From a checkpoint of a small mixture-of-experts model trained on Wikipedia: width 192, vocabulary 9657.
Below are experts of layer 4 (counted from 0) of a mixture-of-experts language model. Rows are named down (a neuron's output weights, with its number) and show model dimensions 0-191. Each number is 128 + 32 x the weight over its row's rms, rounded and kept within 0 to 255.
Before each expert's rows: a language model's description of what the expert responds to. This comes from a sample of Wikipedia text that the model never trained on.

# expert 11
What it handles: First word of section headings after == (Personal, First, Later), and a, an, first, two, three in biographical or sports text.
down0 [126 136 112  74 117 121  99  74 177  64 126 143 135 127 122 114 115 115 138 121 144  82 171 122 211 156 151 103 130 103 139 116 134  82 150 130 138 100 113 175  96  97  76 101 128 130 157 176 105 109  82 152 100 153  78 172  67 127 116 143 104 184 151 133 155 106 115 167  77 201  85  94 158 155 158 106 114 127 120 121 167  99 127 137 120 173 101 109 112  91 124 100 116 167 183 117 180 159 144 173 139 159 114 156  84 138 101 119 101 181 115 103 125 125 160 119 103 178 118  95 170 146  72 161 116 105  66  82  91 113 175 169 154  51 176 175 119 161  59 147  97  47 106 127 131 192 133 137 111 146 139 129 156  65 152 116  93 169 121 136 122  79 131 154 138 119 180 142 126 145  88 132 169  85 114 189 131 160 110  84 120 172 123  92 142 120 117 163 157 132 147 180]
down1 [169 154 113 140 102 134 127  99 165 132 177 160 131 172 149 160 128 145 127 111 153 168  85 124 155 177 147 108 116 114 136 118 157  92 130 110 147 126 170 153  80 132 177 136  94 143 129  91 166 128 170 111  67 102  64 107 171  54 144 159  61 124 133 194 142 201  97 158 102 113 124 132 148  85 142 100 147 132  98 156 143 119 137 148 107 176 104 115 170 175 132 187 121 129 125 104 139  54 181 158  41 140 146 161 125  63 120 136 130 107 114 130 122 130 171 138 180  92 114  76 135 154  97  98 100 142  99 199 112 124 136 152 107 108 169  92 160  98  77 132 128 145 145 126  97 168 146 142  84  64 108 150 174 131 120 169 113 153 116  92 103 120 184 154 141 141 105 106 212  82 126  94 176 136 103 138 125  72 142  56 101  75  76 101 118 156 158 121 138 112  90 146]
down2 [144 109 121  79 139 112 110 123 117 126 126 174  94 145 180 171 139 122 180 159 146 148 119  72 161 135 165 156 143 142 131 147 106 123 123  59 105 126 124 146 155  93  93 101  76 171 112  78  75  96 132 158 107 150 111 131 112 136 149  78  93  66 125  84 120 201 140 168 154 102 112 134 119 115 147 164 138 134 142 127 117 113 111 138 145 109 183 122  93  88 154 160 125 165 142 141 128 166 126 156 102  87 160 195 176  99 117  70  69 161  87  93 113  66 152 105  65 121 172 231 126 144 135 171 117 158  97 157 169 190  96 130 156  79 133 137  93 124 110 127 119  66  87 144 125 178 162 149 101 141 113 103 123 109 110  75  89 149 102 175 111 100 164 157 195 116 117 107  92  88 122 116 145  65 190 149 157 163 131 103  94 123 131 146 120 112 151 132 113 144 165 218]
down3 [128 160 129 146 146 134 109 146 142 107 122 200 150 102 107 124 166  71 124 155  80 178 116 118 111 154 172  81 193 185 166  69 148 122 146 133 139  87 151  79 135 122 180 147 129 106 187 163 138 159  92 132 164  98  95 133 147 140 154 177 100 170 151  77 156 114 146  54 108 128 136 110 118 103 106 155 137 101 215 142 120 111  59  55 115 136 123 157 141 122 111 110 144 161 115 156 112 194 146 149 138  84 161 129 129 132  80 119 131  98  74 116 113 114 115 117 164 141 134 141 100 139  88 127  83 130  98  67 133  83 138 101 138 108 176  89  91 128 131 169  83 126 215 194  93 107 126  83 111 100 117 100 129  83 133 108 123 144 114 170 197 150  90 126 168 105 159 157 165 143  79  88 206 149 110 141 121 153 160 124  99 106 101 136 203 114  98 130  89 149 139 109]
down4 [133 130  67 139 122 135  86 128  73 118 175 181 143  28  94 114 127 162 111 102 133 145 132 148  95 165 126 151 127 108 120 145 131 117 128 172 124 145 132  80 137  93 105  71 110 123 135 183  74 156 172  73 136  93 152 108 101 173 127 110 108 125 127  55  58 139  93 122 200  58  81  99 103 104 146 174 145 109 176 144 110 148 148 144 149 179 158 141 141 114  90 160 123 110 122 127 149 103 122 194 109 125 180 151 133  83 131  80 177 114  97 131  92 159 228 150 152 107 141 122 135 127 128 130 106 153 113  42  87  99 162 139 163 145 124  95  69 101 146 141 171 167 149 108 174 114 162 153  94 128 211  51 138 102 123 139 150  96 139 121 128 128 166 121 151 130 132 112 118 144 111 162 149 102 165 146 115 163 171 113 158 144 161  88 170 157  82  95 128 105 150 120]
down5 [190 143 124 100 135 103 157 137 165 104 107 122 101 138 109 135 109 146 119  90  97 158  72 107  90 103 177 119 127 151 136 101  77 117  67 189 124 126 138 142 151 102 181 142  81 162  90 146 132 111 186 101 129 132 181 114 123  77 161 159 102 123  89 140 142 156  92 138 127  98 183  46  98 135 148 104  99 126 137 136 133 136 182  72 162 118 154 143 168 152 192 143 226 144 140 129 116 136 215 159 140 118 158 120 134  88  58 100 123  74 163 111 137  87  90  95 118 129 150 132  99 104 145 105 162 104 122 102 148 122 127  94 195 154 126 112 101 123 186 141  61 120 100 100 198 126 107 109 135 126 132  62 105  86 156 159 133  84 170  77  95 121 151 118  98 125 187 128 110 130 219 150 138 129 148 135  74 123  98 135 118 154 128 183 123 146 162 132 119 161 171 101]
down6 [182 124 148 145 102 106 139 100  91  86 114 129  91 122 124 147 190  66 197 109 115  99 194 123 156 117 127 107 154  65 115  93  91 148 158 192 123 109 130 128 160  88  68 123 134 157 111 114 164 131 110 128 110  91  77  99  88 208 147 145 167  67 114 121 110 112 139  78 106  83 110 151  91 131 136 135 128 118 134  82 142 139 141 147  75 145 138 137 147 138 105 149 207 156  72 103 164 140 158 127 106 167 143 118 142  97 130  89 131 110 156 153 152  91 163 125 204 159 218 104 136  94 112 160 114 101  87 125 169  99 152 152 172 113 137 139 136 167 135 145 130  85 127  82  57 177  94 126 135 106 130 191 190 145 138 141 113  75 136 150 101 116 167 116 145  85 173 140 142 161 182 107  90  36 176 144 106 123 127 109 152 130 136  83 145  96 103 130 143 125  83 113]
down7 [126 114 204  86 125 118  60 119 142 145 138 145 119 128 101 126 111 115 119 125  90 120 119 132 133  95 107 159 145 102 137 130 126 120 145 128 134 133 108 158 112  81 115 169 131 115  80 187 122  94 167 100 117 117 115 125 161  88 116 114 105 131 102 112  89 100 129 158 118 106  73 169 193 188  90 108 107 138 105  85 134  79 139 130  73 117 103 137 148  87 128 145 167 149 111 130 114  88 182 176  99 105 130 142  86 144 115 119 116 175 164 147  93 126 203 122  84 174 105 165 152  62 149 155 132  98 197 161 114 113 122 132  96 109  89  74 142 168 167 151 132 183 172 122 115 198 174 103  58 130 162 101 142 165 121 102 161 116 102 121 133  94 151 153 179 115 158 114 155 100 112 136 174  77 189  68 137 158 180 177 133 118 120 188 102  95 137 150 205  40 182 157]
down8 [139 113 101  93 121 142 130 135 143 210 176 101  75 104  79 148 108  99 122 121 180 149  76 137 115  86 169 100 180 164 165  80 139 132 215 134 149 101 181  80 157 121 157 121 107 162 146 138  67 112 115 152 149 140 103 193 118 194 175  82  66 146 166 159 126 124 111 125 109 141 153  80 109 246 153 111 126 173 128  76 144 114 149 175 104  97 163 104 108 100 120  93 140 148  92 140 108 153 128 137 145 137  97 105  61  94 103 115 146 116  91 109 129 149 176 180 166  50 122 107  94 107 136  93  76 130  77 121 133 145 139 120 138 144 122 115 121 117 129 178 136 178 140  96 159 188  87 124 126 101 163 132 102 134  94 121 107 117 116  95 135 146 122 157 178 192 133  82 107 126 141 124 182  66  97 113 131 119 132 122 130  95 114 165 193 154 134 130 145 165 129 124]
down9 [101  87 118 158  92 170 116 130  86 124 161 147 108 141 111 165 138  80 129 146 166 121 123 103 149  88 163  97 158  80 122 114 111 103 156  98 120 108 172 167 140  89 129 108  44 134  92  86 184 137 127 134 200 108 192 137  97  97 144  87 159 114 148 115 135 142  94 140 113 137 134 111 159   0 180 137 132 158 148  68  92  92 179 109 166 129 128 112 179  93 138 101 113 170 116 120 146 113 120 161 137 156 146 134 174 132 150 128 108 146 172 140 152 133 150 122 115 123 136 134 129 122 143 108 139 126 155 141 163 104 165 110 118 103 126 139 144  77 167 134 135 213 133 123 189 151 133 162  93 153 168  86 128 152 189 148  57  70  88 148 162  78  76  82  87 127 103  26 116 133  94 147  97 121  99 110 135 149 126  98 152 122 106 175 126 125 160 125 175 185 148  83]
down10 [ 89 183 119 123 108 134  88 123 130 102  74  91 116 151 118  48 124  99  92 121 137 157 200 116 217 124 132 125 164 128 130 152 103 137 117 146 106 140 149 115 110 128 184 147  48 111  49  91  60  94 178 143  90 157 146 182 131 135  95  73 142 125 116 144 141  94 115 127 170  63 112 126 153 195  96 129 147 124 153 111 140 108 105 131  90 102 135 148 153 108 142 162 168 113  99 144  87 167 172 144 137 131 122 120 143 166 141 170 191 129 168  82 109  69 112 159 126  97 167 162 163  95 129 121 127 122 159 125 157 131 128 111  65 118 129 157 122 116 115 117  99 142 162 194 148 147 107 129  81 157 123 112 174 194 143  78 126  84 144 158  98 156 144 107  50 179 110 187 103  90  97  92 132 148 142 168 120 110 173 125  88 102 128 166  81 107 140 159 132 179 182 127]

# expert 2
What it handles: Articles and prenominal modifiers before a noun, such as the, a, new, same, plus adjective word endings like -able, -ical, -hest.
down0 [121  98 128 142 202 119  82 148  96 136 137 153  80 133 166 170 140 127  71 117 155 147 144 138 102 134 133  83  73 217  94 109 154 123 102 133  96 162 104 102  96 136 101 114  58 161 144 117 125 106 151 141 185 159 223 158 128 195 160 136 149 131  84 132 129  92  86 134 160  82  56 125 118 195 143 107 107 128  92  74 150 137  77 165 109 155 135  94 137 188 104 168 175 106  96  90 143 127 152  75 119 157 104 182 114 133 167 118 120 154 101 125 154 125 134  75 114 149 146 172 102 125 135 101  93  92 137 110 121 157 153  84 111 140  70 144 120 153 130  91 165 128 110 173 164 101 165 136 132 164 118 156 118 137  92 145 135  72 131 109 127  98 220 142 133 199 128  87 128 118 166 163  64 170 137 153 141 107 167  91 114 108 121  96  73 140 173 116 149 111 123  99]
down1 [ 95 142 126 173 127 120 137 131 122  72 144 105 147 124 104 152 120 132 103 107  96 152 149  94 112 113 194 110 131 128  93 153 127  91 115 149  96 125 135  89 119 126 145 155 114 147 119 151 106  74 151 124 123 129 111 103 176 123 106  51 135 125  68 165 102 147 129 143 114 114 102 184  68 169  97 227 113 152 165  93 163 115 143 124 144 189 160 128 167 136 120 174 203 126  77 139 162 114  99 161 156 144 134 130 137 116 143 144 161 123 136  97 177  95 117  97 172 121 125   8 148 154 112  20 113 164 103 164 147  97  86 119 149 142 149 158  94 183  90 103 121 129 181 118 143 175  91 125 157 108 136  98 139 100 163 104 110 107 147 136 188 173 114 142  98 158  90 194 161 152 122 152 133 156 126 204 123 112 152 128 143 108  87  86 143 161  91  95 135  61  86 107]
down2 [153 198 158  38 118 129  94 128 170 192 130 161 207 163 167  64  97  96 193 116 161 157 142  94  73  93 192 171 124 156  84 129 148 170 153  97 144  73 108 142 147  97 171 126 131  64 133 139 160 131  98 126 113 151 149 102 140 130 138 137 202 145 140  86 126 121 103  99 139  80 160 156  92  45 142 158 150  80 135 113 100  50 135 168 169 152 154 133  65 101  61 112 112 129 118  89 143 130 109  91 124 161 190 140 116 125 117 134 114 106 117 173 157 108 107 121 146 125 167 144 122 103 117 113 151 107 124 110 115 147 170 133 130  58 174 134 145  84  94 163  98 135 114 112  92  74 143 107 123 142  92 166 142 140 138 131 151  94 119 140 125 155  58 123 180 158  78 138 170 156 146  93  97 153 114 172 177 127 143 118 155 130 137 156 115  78 141 103 118 155 136 118]
down3 [144 183  95 147 115 119 145 125 127 154 167 138 104  80 143 130 118 156  98 127 168 190 150 150 159 162 133 134 158  91 178 136 120 143 122 121 172 149 195 151 126  74  97  82  72 130  88 111  92 150 152  86 151 153 119 178 174 179 135 120  84 153 164  77 162 123 139 144 139 120 145 200 150  62 111 157 122  76  91 124  47 137 106 174  77 141  95 140 111  64  63 138  94 120 115 153  89 141 122 166 141  75 141 136 139 135  87 161 143  88 149 123 138 150 109 123 145 138  92 145 102 114 137 139 131  51 145 156  82 175 198 108 108 124 170 106 132  30 151 151 163 119 107 188 117  96  85 111 109 109 154 110 100  80 134  93 190 152 155 126  74 140  97 143 105 158 129 104 178 152 147 150 139 114 125 118 134 181  97 148  96  99 116 158 129 154 127  80  99 194 117 121]
down4 [166 118 121 114 147 100 145 158 102 114 116 107 124 112 139  84 145 163 112 120 127 131 136 113  92 132 169  91 126 100 145 156 147 160 122 115  93 168  92 125  74 119 127 113 106 166  52 128 186  74 150 116 163 103 162 106  92 151 193  64 176 173 124 133 146 120 139  54 137 150 127 169 143  82 118 100 112 134 149  68 134 140 138 120 126 144 101 159 138  89  75 157  93  71 123  72 116 180 140 163  88  91 116 171 119  86 103  97  93 111 100  78 125 125 153 133 152 149 105 120 184  88 112 159 113 147 173 180  59 113 108  96 111 141 124 103  75 110 187 111 128 103 119 145 163 102 143 118 167 131 131 142  89 125 125 172 197 143 158 139 111 110 136 187 154 187 191 114 180 181 178 190 142 155 117 134 163  78  61 171 121 157 146  55  95 108 160 126 185 125 115 115]
down5 [108 190 153 152 108 147 113  73 164 125 140 165  99 120 145 126 125  97 130 115 158 103 151 108 168 109 103 234 150  95  94 132 133 152 177  99  97  81 114  87  82 133  84 139 117  86  83 137 111 115 145  95 174 133 182 154  67 130 115  98 148 106 121 143  76 143 124  98 189  79 156 103 165 163 121 136 168 160 108 124 131  96 159 131  57 141 134  88 166  97 117 180  77 155  61 131 135  80 140  81 117 124 173 107 129 143 116 138  97 199 133 169 114 139 110 128  89 154 141 134 115 126  70  89  92 106 146 190 149 170  60 133 143 140  86 122 108 141  79 128 103 119 154 167 109 160  99 125 137 119 174 195 131 133 168 114 185  70 138 134 125  61 148 161 125 145 185 191 113 108 156 121 179 128 164 185 117 135 125 142 104 114 138 131 100 160 143 115 107  60 154 142]
down6 [183  70 122  92  93 168 177 179  85 115  86  96 160 136 119 137 139 127  84 138 162 200 110 141 160 112  99 153 102 113  98 141 193 113 142 173 102 114 197 147 106 136 188 148 143 100  82 161  69 179 164 131 111 103  62 120  67 147 121  86 122 117 175  96  68  88 144 141 161 113 123 151 162  26 152 155  89 129 164 120  89 148 117 162  99 140 103 131 123 127 148 133 119  90 120 107 109 130 109 159 151 146 116 148  88 122  91 125 175 136 100 112 129 159 127 119  96  61  62 125 138 123 182 145 140 155 149 126 109 104 102 162 120 180 173 113 148 122  92 209 155  67 158 104 141 140 134 180 146 121 153 140 120  65 109 148 129 102 180 116 112  66 111 118 153 184 105 123 163 144 123 156  83 117 147  95 149 199 157 171 153 122 123 153 101 130 116 133 102 105 125  96]
down7 [140  66 139 177 107 146  98 141  88 129 149 167 171  77 182 180 111 122 112 137 132 102  89 192 104  98 120 194 125 179 134 162 140 133  63 171 111 123 184 116 101 155 117 109 104  99 102 126 119 112  87 139  88 133  74  74 132  67 125 120 133 110 142 100  83 150 155 106  92 180 114 151 101 159 150 128  98 171 154 117 131  91 177 122  94 105 108 133  83  90 127 152 143  83 162  88 118 142 106 150 157 172 155 150 162 122 102 105 226 110  98  76 120 159 105 219 155 115 144 141 129 175 160  94 139 149 149 110 176 100 120 100  90 177 127  92 116 151 158 127 174 187 123 135 121 144  79 131 164 115 125  75  81 117 130 168 166 161 128 158 126 125  85 107 112 122  60 137 147 123 176  99 162 148 135 157 126 172 158 128 146 105 177 110 108  60  93  53 128 123 141 117]
down8 [141 104 122 137 134 130 131 113 128 124  92 140  98 141 151 109 163 155 147 152  64 154 198 101 139 115 113 118 119 157 128 104 144 159  98 124   6 115  91 125  73 148 103 108  92 153  60 161 131  91  76 139  27 112  80 182  99  91 164 120 111 199 184 189 166 144 190 149 117 104 103 102  87 150 107 160  79 144 201 146 119 105 172 128 128 150 124  91 139 122 135 189 117 142 167 104 166 136 146 154 169 138 117 127 147 143  98 110 116  67 174 139  63 133  92 155  90 160 164  88 148 196  62 176 123 133  70 121 106 111 145 153 113 199 133 155  95 168 121 107 149 130 136 132 125 103 138  82 158 109  99 111 113 131 118 148 158 102 168 121 131 142 133 102 108 123 119 166 137 170  88 144 134 106 111 112 185 158 133 125 116 125  90 136 105 145 140 118 111 199 144 123]
down9 [157 147 119 148 100 119 170 125 143 118  62 113  63 161 116 127 169 159 115 105 102 141 139 114 172 104 174  96 168 135 158 100 175 119 128 122  87  76 107 130 102 126 189 108 116 144  75 109  89 151 143 135 163 165 138 132 160 106  84 173  71 113 139  74 118 131 134  96 236 115 160 139 194 112 190 154  94  44 154 128 174 170 163 116  91  99 123 122 173 123 117  68 101  81 128 155 140 179 144  90 151 160 121  85 127 155 143  76 112 137 153 112 133 175 170  69  59 108 141 176 150 129 137 147 154 124 108 101 121  54 120 123 165 162 108  98  90 120 147 204 166 159 122  75 131 101 134 141  77 117 178 122 104 110 147 120 128 129 136  73 172 120 119 134 128 135 142 119 153 145 123 134 128 125 121 133  71 128 128 199 109  81  83 158 151 145 161 135 144 108 180  98]
down10 [ 89 125 139 157  75 133 150 137 130 169 163 177 138 136 112 139 177 158  75 101 162 149  98 145 125 136  82 132 123 162 103 122 153 149 107 157 128 145 142 115  89 104 115 159 114 102 104 114 106 159 175  61 172 145 162  71 181 105 112 146 127 106 101 116 157 154 139 130 170 163 213 162 161  62 113  92 115 125  39 101 136  97 129 155  68  91 144 118 136 152 162 168 190 119 109 137 110 135 110 104 110 179 181 160 194 145 107  89 145 102  98 146 156  95  94 109 137 134 123 122 155 168 187  99 109  37 111 104 118  78 143  92 145  78 113 123  92  71 145 185 110  94  97 187 134 121 148  86  87  72 144 101 134 103 130 130 150 141 139 144 149 146 118 111 130 110 132 153 186 186 188 137 102 147  81  58 102 142 122 105  94 118 133 156  86 160 160 108 144 145 156 175]

# expert 3
What it handles: Prepositions opening a phrase, especially in, on, for, at, to, from, by, after, often sentence-initial or after a verb.
down0 [171 116 110 134  98 136  63 101 119 192  87 125  93  60 132 110 146 171 134  72 143 128 123 113 155 161 126 156 133 142 153 125 113 152 125 152 112 109 102 149  98 112  81 147 114 171  51  97 108 108 150 133 163 149 158 125 163 117 158 111 110  94  72  61 109 140 120 101 149 169 130 113 121  98  85 169  88 186 112 119 168 124 178 139 143 119 125 118 149  91 124 149 118 159  76  89 192 103  77 159  96 176 179 198 150 127  88 131 127 159 122 141 201 159 190 126 162 103 158 108 114  95  60 138 132 132 122 121 138 134 144  76 120 153 118 112 112 183 117 159  91 130  88 145 128 100 182 171 144 100 114 168 132 112  86 163 130 100 123 100 107  92 174  77 117 110  90 142  85 187 200 152 131 125 164 126  57  97 121 141 121 132 184 137 130 146 137 157  89  49 185 155]
down1 [ 58 105 135 115 124 125 143 119 167 106 135  93 106 129 131 133 122 161 138 182 138  64  92  90 187 119 135 168 107 175 113 135 117 102 113 119  91 111  95 133 136 176 146 143 152 138 114 113 126 144 116 108 131 172 137 133 107  97 135 102 134 206 132 155 142 149 102 119  88  89 154 137 167 255 124 116 154 150  86 138 177 102 108 132 123 128 116 124  73 118 150 143 108  63 132 130 182 140 128 172 133 175  52 142 123 101 147 183 102 144 137 124  92 134 122 130  68 187 131 158 140 153 159  87 110 107 152 143 164 151 105 150 103 123 169 138 106 121  94  88  95 184  91  76 131 129 104 139  73 113 128 130  58 102 164 123 111 185 150 151 118 137 111 168  87 140 151 161 113 128 113 136 111 136 105  91  98 167 118 109  99 146 131 143 120  58 130 147 169  93 170 148]
down2 [ 84 127 144 154 187  70 142 126  95 136 145 154  72 151 123 138 201 111 114 142 161 111 101 104 130 146 125 133 157 223 168 133 187 127 156  96 100 147 165 122 110 126 130 172 137  75  84 100 137 133 130 144 162 137 118  82 202  59 112 135 141 178 101 127 116 115  81  38 198 163 145 125 105  62 152 116 139 126 156 128 101 101 155 139 114 125 107 139 115 142 100  99 152 145 163  83  94 150 175 149  88 126 178 160 153 148 151 136  91  80 160  91 141  82 115 130 135  30 156 130  75  80  93 116 181 100 134  49 123 101 119 110 132 125 142 111 149 125 122 130 139  78 123 172 163 137 149 116 185 119 137 124  95 162 174 126 159 145  92 107 120 148 178 115  93 176 154 175 118  83 184  92 116 177 128 142 112 134 102 123 149 148 140 129 137 103 161  67  95 157 116 131]
down3 [128 106 121 147 136  88 114 125 163 134 137 126 143 114  96 123 140 159 151  86 145 173 128 114 122  76 165 110 230 140 160 127 118 139 167 136 138 158 114 115 143 145 141  97 150 109 100 132  90 140 182 131  88 129 156 156 144 147 119  82 117 142  96 102 134 168 159 179 100 145 137 104 108   0 157 108 100 136 137 113 135 114  89 112 170 151 142  85 174  73 148 121 155 135 158 125 159  56 102  88 159 151 148  99 152 177 122 109 133 205 106 151 139 105 100  89 134 161  95 145  96 103 133 116 148 165  94  95 151  98 129 151 155 188 137 159 107 106  90  94 165 115 176  96 125 139 113 128 175 142 115 125 121 163  96 157 122 124 112 121 134 116 144 139 134  45 137 136 202 125  72  88  98 144  70 139  96 135 141 115 111 115 123 156 102 192 126 125  64 139 137 108]
down4 [ 92 112 150 121 109 154 174 124 123 179  99 100 113  62 137 123 120 176 135 217 150 107 121 112 167 152 171 164 143 139  51 133 113 101  75 117 120 129 154 170 166 144 131  81 152 183  78  93 102 157 113  92 140 118  97 141  91 112  89 154  93  97  79 138 201 104 128 154  83 123 101 112 172 191 164 125 145 133  86 170 196 113 165 164 122 133 130 168 110 153 130  99 117  96  75 195 142 180  80  86 139 121  87 124 107  95 114 163 129  93 113 124  79 204 124 144  76 112 101 170 158 137 141 124  99 145 149  75 133 139 126 144 127 146 179 170 133 161 178 111 113 152 107 152 115 130 123 151 135 143 168 104 134 111  95 132 107 112 147 114 106  76 144 182 146 114 110  96  48 137 115 115 215  98  89 147 136 133 145 145 170 139 122  77 115  89  94 171 124 124  64 133]
down5 [161 124 165 137 164 181  96 121 166 126 141 149 192 121 114 127 156 112 105  54 118 130 134 121 151 120 102  89 218  97 165 135 161 158  74 166  98 143 154 151 100 142 102 163 122 118  82  99 137 123 164 116 121 116 150  71 121 148 133 124 162  77 163 115 127 122 134  93 174 107 182 151 170   0 161 149  97 145  92  98 142 148 121 112 136 106  89 137 100 136 134 128  96 132 118 104 148 177  78 149  67 136 159 168 125 180  90  95 124 150 122 115 161 135 149  93 111 141 146 129  10 112 133 139 111 149 136 151  74  99 178 149 136 164 139 114 110 111  95 104 182  74 125 124  94 128 154 120 124 144 145 125 126 123 153 128 115 125 145 155  90 131 142 106 105 148  66 154 191 128  84 110  93 173  75 128  71 169 133 123 135 131 174 168 123 173 112 118 153 145  99  65]
down6 [171  68 147 125  81  47 129 163  98 119  60  85  89 143 130  87  97 180 115 169 167  98 127 112 123 159  93 135  85 154 136 124 126 107 130 122 150 105 118 139 155 117 118 130 131 134 152 110 136 144 103 140 157 144 131 159 171 102  93 141 132 109 129 135 138 183 151 171 104 138 158 123 142 148 182 120 131  84 124 143 178  70 168 141  15 220 110 207  98 142 185 129 162 129 143 114 154 134 116 110 153 135 145  92 116 126 178 162 138 130 134 149  82 143 104 101  88 158 120 102 165 129 146 107 101 124 133 115 159 139  82 183 138  80 118 137 131 149 104  86  94 156 172 142 151  83 110 143 161 185 114 132 113 135 129  71  95 124 120 114 100  98 168 213 102  75 172  99 110  72 136 146 153 117 153 183 110 133 149  93 105  79 137  70 204 142 107 128  59 131 147 148]
down7 [122 131 120 161  38 110 126 137 127 124 134 101 103  65 117 149 124  69 153 187 128 127 124 153 146  95 189 164  95 189 148 151 140 124  90 112 148 140 164  72 144 129 117 126 113 177 145 108 143  73 114 174  80  91 169 165 161  95 142 123 186  81 141 211  95 114 139 107 117  98  80 154 116 196 110  58 132 148 211 112 134 146 129 177 141 128 142  89 129  82 143 149 146 123 114  87 143 114 116  92 113 110 107 127 130 184 112 156 127 133 125 149 122 113 180  74  96 128  89 109 141 140 132 109 139 113 150  92 124 145 109 110 115 160 204 128  84 164  80 173 162  44 137 135 162  99 167  99 208 138 143  86 133 145 103  98 144 114 104 130 121 103 140 132 177 110 104 134  40 139 161 147 154  68 157 115  88 165 149  87 175 117 147 137 156 119 185 115 124 121 125 135]
down8 [119 104 109 142 164 108 114 136 148 150 104 145 155 133 108 153 125 111  78 112 140  81 120 132 165 143 179 158  96 148 129  88 155 123 109 130 139 166 164 132 164 108 140 118 110 106 114  84  77 158 190  98 133 103 107  53 127 178 123  65 152 133  99 128 110 122 165 163 136 166 121 131 170 106  92 225 135 150 157 159  73  98 104 128  68 176 106 113  92  80 127  99 174 181 142  66 107 126  76 131 126 192  99 106 145 141  99 140 126 139  99  94 135  78 156 215 159  85 147 168 109 168 138 171 174 108 124 125 133 123  93 113 121 106 129 122 171 118  92 105 101 115 125 105 131 144 181 163 154 117 134  60 114 102 125 150  65 121 177 132 153 106 137  55 102 157  79 148 159 119 125  70 143 145 127  93 166 144 148 155 117 118 201 152  87  85 204 194 158 132 118 107]
down9 [106 158 162 105 155 202  61 150 133  97  45 137 101  70 126 131 109 114  93 131 106  98 173  91 162 142 157 185 119 134  98 140 147  51 119 128 118 141 113  86 102  95  86  73 128  99 124 145 153  68 105 125 147  66 150 127 135 109 150 197 144 152 146 122 147 115 126 140 140 103  79 100 119 182 100 196 136  98 121 122 108 173 165 123 120  76 177 106 141  30  85 149 125 180 149  69 155 155 101 175 187 122 130 129 104  77 101 153 121 138 133 192 133 115 125 137 112 151 150 185 222 147 137 112 156  96 134 161 124 132 151 158 137 142  88 130 155  78 135 193 138 163 114  84 135 164 133 173 187 134 103  86 109 107  90 140 150 121 150  90 150 127 137 125 153 160 112 128 102 110  96 137 115 140 140 115 107  59 100 117 156 148 136 110  91 144 126 118 176 116 180 155]
down10 [145 147 104  82 130 150 188 166 136 129 170 131 113 117 155 112 127 121 154 133 155  92 175 129 113 150 143 127  49 133 134 120 148 138 141 129 113 110 157  89  72 108 121 158 119 105 175 152 164 144  79 127 145 143 155 131 197 123 155 142 156 148 106 126 107 121  79 115  49  74  42  88 117 222 128 126  89 115 105 146 130 137  94 130 153 105 135 150 125  75  50 106 108 176 186 173 142 167 106 149 127 116 101 164 144  64  97 107 120 121 127 135 127 135 169 129 146 129  88 107 155 100 134 142 103 143  77 116 103 140 138 169 149 182 125 217  44 198 181  72 109 125 175 111 146  79 145 180 127 168  89 169 133 113 121 113 163 120  91 100 150  87 156 146 141 126  91 148  64 103 178 134 118 118 129 163 137 131 150  80 133 149  60 117 152 138 114 164 133  90 124 105]